From a checkpoint of a small mixture-of-experts model trained on Wikipedia.
Size: 8 layers, width 256, vocabulary 16384, 43.3M parameters.
Experts: 48 experts in each of 7 layers, a softmax router.
Training: a variant of SOAP for the experts, 260M tokens.
Below are experts of layer 2 (counted from 0) of a mixture-of-experts language model. Rows are named router (the router's row for the expert), gate (a neuron's input weights, with its number), up (a neuron's input weights, with its number), down (a neuron's output weights, with its number) and show model dimensions 192-223. Each number is 128 + 24 x the weight over its row's rms, rounded and kept within 0 to 255. Numbers have three digits each.
After each expert's rows: "raises" lists some tokens whose logits its average output raises strongly, later layers aside. This comes from a sample of Wikipedia text that the model never trained on.

# expert 10
router:141161170095149139092135112140098121117138192159095109140144167148138144117117128135113189105124
gate0:129132101117116167137162118172165124152105097126117131141115080130131151173135114086141135108130
up0:118096070124125117171130104137093113139109105120120146089120107172169115130101118135153128088104
down0:106137066158103108114127159099106130119136130099108153134092142187137121101116129130110154112128
gate1:125161101125129160131170134155136101089097064103082153131166170126133111159155174096119108132153
up1:146165086075093105122093111113147107133134125134131114181152098171139131125159138140139112109133
down1:138136131186123146118116133133131125110117120158126151106167111147119100162152121102146138132109
gate2:161103100099099125130172100116072144141140095126138109165129133154112101115123107143126177157172
up2:116127141070162107138133140170124142192107133099105131175122116118140121163124114115105141126094
down2:144132143116100091121135133102121141194110135131146115105137121151071142142103083166165146133148
gate3:148116165146128132136089110160104084161107130148124137150107139109143213084106117129133150156150
up3:108125087087105113118111098125092130154164097131121105140161164127131084150139143129092095129145
down3:144113100095128115142153115104115078164131166118151120155091107103111148115128092135145126084155
gate4:093156107124150132157107108058138134138112110167089119149108099166168168119178144103100133105150
up4:168091125142122124111127134120112112144128151107065121084122085110145119108128101107104175132111
down4:112160153090131125114140113123131118135143110099088149119156152117166106143153083107132110137116
gate5:123181099079105131126170162125123150115155173138125132162130138102119097143103144118121119119123
up5:107125131130144147142129115145123114141147074128135135116119096135139111100192105126098139108148
down5:133164144136090147128144180122129138122154152128152132128087146157128140125112130093101145106157
raises: " (", ",", "\n\n", ".", ";", "?"

# expert 32
router:152143123137142141141168123098136096103136121170117135136135134124122139136110118125105141118129
gate14:141156142129116179095133131132111159114093090150118107128133119082078127165131153138102144144128
up14:146137195065104154113108149119115129116140095107140105161126117086076121136139117112105118124143
down14:119144148063116130191119122104094131173131092107124143119124105074082120151149128140127144113131
gate15:102119129135149131112153079159136080104151145118142124099107101114125124125119099102091182140102
up15:125135107123150109105130143109146153143119114106135179130104099112130156130164125198138090149115
down15:144134137141144115118142088131122154129139131116091155118130134113159148093131119138127130151134
gate16:103110145091128112154128119149131125110106110119092140095174112140118146116105122166117140124128
up16:105132103124169119170142092135102053126147138102140153155079126160156100116157130106129087102107
down16:120154108144114143154106121138098078135152114088151101124139159134081172133127134135152101149118
gate17:119150109145165142146129157115154086113115137150120096138145096164094092119106103110105143106106
up17:125131119108099161095120117145107135150137128150162167125107155132133136127141128139095113128100
down17:128151104161126137095100130150129138152156129129160125157139153098096101146138150122121108148143
gate18:151151194111098177116155123099128169143130067167116114158130061157128149170097092118132097153127
up18:137118126122128092150130092113100124124124145073147121103107139134132086064126085178133143107148
down18:141104134150109127158134137120114146106133155085143111101129140144102106135146145151105119150151
gate19:179134122145178055115108090112158144095095115122126138101138107088117124125161125148185116122101
up19:117170119119108110138100150162118122129151160127117130118155130134166125146098149139110117148161
down19:154138108113107098092130126096097168100112182149181129137121138086119134135150133128123113112150
raises: " ", " —", " –", " -", " N", " A"

# expert 22
router:108153106104096191093126138165100127151130134096108119136124165149117147104132124136130133158118
gate0:129106153133112134135132152165129093124131102153107132107118121147170100077087113181103124194083
up0:112139169146115130180164157127124145171069107140108079115107145094122132074091143160151155135131
down0:147121118154113114098143124126095157138123181126142121136132128147108125143152137123173113092146
gate1:104124158138073153162127128138161132129144087108125109118088131146121131126113145119141138110158
up1:157155155068114106129132138130145104161159114145152085132120096120186158171095108105136139133142
down1:137152163158140116133100096145152122119090107202121166134111099177119133097138126115126083147083
gate2:112145133130166082138134151137116110076121120138083167108116102090148118180163107155105154123121
up2:178116219163135093173122101134117125116160101122148178173142139112152133146127120133105076154132
down2:095093125142151131154110162112158169141093137122122103110133152154167141150049148149118146124123
gate3:113115117149132157085122149151157124122105100140132141153120108126080108161136118118109108116150
up3:123133175116153094196121154128145114121126131132144131121113111131150063106156104116115126125114
down3:129116096155113138144112111102177111170120114108128154164133099142112137076155134130123103106163
gate4:108121122128139140147096107071153114127125140101169168119148116151133137183128130117143114104114
up4:108106206204120132125159109123132123115075167130117144128139112101118111163088175130129143106155
down4:122109137155125106147160096156077142107123100151125139104095117105107164174117143147158159116117
gate5:157130171085108141101116122127150122140122092127134112094146150116103114134080106117115108117107
up5:146117101139120172154188120131117103186109139128131103129114144140162139140135128118145151162112
down5:166128120145168113128143149122139133108111137116152172147124083116137123127101145171133096135136
raises: " the", " a", " their"

# expert 23
router:131146105129135173131122119144118114161155144151125123099138125151131137143142084158122122120129
gate0:119112079155134077170121112123164109088094158113120158185197127108080145088085128172128140118122
up0:084175146070135133146104139115113106146139111142098137159133102113122112128130094163155125118117
down0:086066105151082141126157157158117130110139132135111137090138115139116126113157163156134115132170
gate1:119170140154121143141138121123118173109088151135149157111117117123102132128117111169161110168166
up1:115121115158111137154146120143122130157145153181078146151122160158111158152210126114173101087149
down1:152093155103121090100163102148131113119135149113134134115139137119134114148141142150152085139156
gate2:127103167144107110068148113131137132149104150110146139109096097118063123154097109117114105134108
up2:144096134158132140127138104149100106085167143170092142180132174116116137096113091091123139085185
down2:140119084165128146156104186093128104183090112085121143127102153117135093143125122127120086116166
gate3:109126148141139141180128123134128149108127139094152152192138141121157108175153104140137160147132
up3:139140098121130131140103120145125132088150150106119130138117125130127101088182141157130156165143
down3:094125168113165119092156125159105115100092125154152131126155130112107123147128113161138155159113
gate4:118129113173124131121164118146131100130175146112121151108135112110140148153130139130131109134114
up4:075100181070102123123107136141064116134092095102110099174101131136152145093119104099111147112122
down4:154128105111144157151118109153091140126134120125110139161146132076120156109125090145131097134125
gate5:147124144134154138143122180156108114139110111152165144090118091133104130149071138116111095132111
up5:098099100157088159099138140128147120145138135107132141165135146155114125083098162107128141137123
down5:144119154112119115144123121190161118134135083109140151120142155125120148116100135127150131103091
raises: " a", " the", " an", " their", " to", " his"

# expert 17
router:144176101104110124121143092116151089103162131149122130098141127142123159127123152113099158134098
gate0:133131122125128124170138137138129134153116094098147129097135199146152121156110098113116108131100
up0:102089142130171140142156137117170141183146129070109145138149120083188108088135132161109132136134
down0:096153166089098103146125144145140119131122126181139149147110100104105165158193169142114132112112
gate1:147148160113120129151124156174154143131118126131132181091159164150116123099136106107163149126129
up1:114130108091090122134133131128133166137135132156131099087123175149105128135148085115089149140137
down1:112170110126097121126108147099101101170162141129152111117114134094095101176106142113127125136140
gate2:148120098137146128153107140132146132130104121112118118112183133142120166133146114115115115132160
up2:106107127139150177198153132137165129074157146158133181118111121129119137182135135146139146120124
down2:089135162160190145110153133134143072140108128145105100168110122112087130125145146156133117106102
gate3:192121158115110167125168181117119098108116104111127092134171128134133145117131156086109164162164
up3:120128154141171117092145136159136144144166189114134124121120135142117126112093120092104103146159
down3:117090138119119114107155145145111160123137140149188144143091145125130139135139107110141119101133
gate4:175142169105087117141122129127127143120143137092072113143171114099094164162103107137136131146136
up4:107117129121143168098080122146156118145149127107085146159135140124163137159138151106131152118086
down4:130121162127137109111111120124143110145096096145163149150162085111145136127108128112121109155142
gate5:118096149144123152098184114133142131126120154143144109075116150126081123161149140147122170141092
up5:108103122136151148221130147154097136100132109101144137110118146142163113088158139136163130128128
down5:120152156118127129117098097130143099146147127122080150164154108161156127165133118141123099088099
raises: "hood", "own", "als", "head", "er's", "day"

# expert 28
router:082115154141156118093180107150120107111159173129151113123110157141127122090136146098125163124137
gate0:099146112163149175170167125122111131128131129095132131134105126145099130128159107126132117153176
up0:087141105124119119160177122145162118096119144127158140168164124150141144117096143156165091137204
down0:150137123114119113117162100160155159178150102107114149142124114119134148165134137123151089158157
gate1:130153122137178121146139136139096146109126123096093110135141125126160147125130134155160130095156
up1:121106133153152154131101130149104180104105082091121126110111088138139054102134076137105128092150
down1:143146143131120107088147130136149120123085166131120162101112153175121094087119109120141101129138
gate2:126116157126112132132142135113117148118161103192137102122175115111146085164128126118152097096123
up2:088127119119137116171171147136133116127116143136154111146114143148088162127160172128121120122118
down2:128112128143131145132122110132093130106125156141122108110124130108180102154166120145121131132104
gate3:137147146114195125120122165148120148127141113141121121116151134158148131117112113083130149170126
up3:137114141087104146062159138139135124076118109120111105122154140095088077120078111129095096132086
down3:099117138078116148096177151144132163110113126116150100114107115141106127119158157127070176157110
gate4:120137119144093128134122114152124106166132140151122101143079132151104106188133134113117137105088
up4:137141101166139158138089115121059134122094145141121101118117117123101167165166156120124105192131
down4:136133114146198091141140114151164117114157136153123085123162153087104150158140145098143132123124
gate5:098145154132128119121127141097154102127131127125132181086107122146183130140127125090139116109165
up5:127122125147163128130132118115162135136110151158157147143086125148119200075076121160121115157155
down5:134158124142137110138101133130172130155123134130127163091159093151138162147111156104128103137137
raises: ":", ";", " |", " of", " (", " from"

# expert 46
router:148131151134090177089132105118147126150133130096135133122103167145162141107134145139126127102088
gate0:136130147090130121151107125117106195111100139145114130175112176151091126135153124136139177103082
up0:093141104113135148102101147177068182119151132176113191112145097155133110116123088094121148119120
down0:132136129115109139083125154130116161132119122104121134142125103111142154130144135094121168089125
gate1:086105159153137099138148128116159130125177137115126103133109158131130088074111102163117119136165
up1:087142145142129108136153103136159155111108129083171106137139165178136125127119119166152108113172
down1:095106131148118113124092140107154110112115122142144104140096150128190144114146119125113135137102
gate2:105112129080117174126158125134123170122115141163141114145104140104110146183168082176153116135144
up2:114105147147084130119123113158146159134170105134125123100134124122121121045108115137116099174161
down2:111112123107189118147124138117072106090153139153125119126103102137137137169114114138139148173121
gate3:132118134155094152119133130165075115111131143123127121118120138147129136092095157109153158097148
up3:105151121119092132131154132167133136126109122136138117100126148118129131123115100075092174093169
down3:111129124090091151124152119142161112161085141146088157138080138109125104155093113093101133119141
gate4:116103130151099112134131133176129103150116146139162136116153120119109157124153089139143124148148
up4:152110119133095124080122114150145156137145087133142099122115135083143180083169086127124152164136
down4:113110170118131124109134101100102185092155168115079109174105148131126133148085133102166126141135
gate5:098148113094144125145101144121154125099125106119133184107116098137115138129103135110124160150081
up5:089053125098157149123082139077116148086146109144124198118116142133119108112130108132161150172108
down5:119158101115108106120173106161108123140122111135146073157156150163143115093116124122140139109151
raises: " In", " ", " A", " D"

# expert 16
router:110127139113125185093128108153116123077144150156101128109141170124127118141118119119113145131102
gate0:157118162137161081134087159124146145149142071118142138121150123127145158139190096140110139126131
up0:141124126135159145126149113118107139131125161162123134135140099148132160129154150093115156122124
down0:117152117139114153137121105136137125121122075130185127150107088070094144110108121125121156097130
gate1:121162130099119124098133103104103089130108091115123123117148126152147123140118141111094141121158
up1:091090151077153118133140112132136129155153135123104140107106105173144115117123125111086161141131
down1:120183152158148140107120124137121168140145144181102128168162164081141097108124130126145107118157
gate2:123147091141085125148113094130146143160125153154114152118115075127112091135151142175124134115136
up2:145126090177130150136149149095110141122137120147130127143101128110116147132149109157169108120115
down2:133153177129202153098132123135153145132128128137136144103100121148130123120103100119149131104095
gate3:129165121087168202110139138081135127128108127142155085145101112110111125119153108156125146134117
up3:125115139104087173143121115153126157096091110164128129165112156109129141126105082113141151142160
down3:130149168127084127118111134131176138163115122134099088139124127111116099132106113125101110137123
gate4:143129152153133122213106123111137117142117107112155144130087139149163142131150076106166081078117
up4:139142090082131154123187180116107132131093135138095107133161120147124143124099122131154161122196
down4:139106093084169113090134171156148113157128135139109137131149103099121170110135115128120128168104
gate5:119152143118128127099143148138142136093136085065158131138100116138135122100146146156143145114153
up5:130137106152137152162102115068171133135116122131170112107139078139154119149144122142110127153161
down5:138144122107104160128129134147090133177120139133138144097131103140124109109147125129101103085146
raises: ".", ",", " of", " (", " in", ";"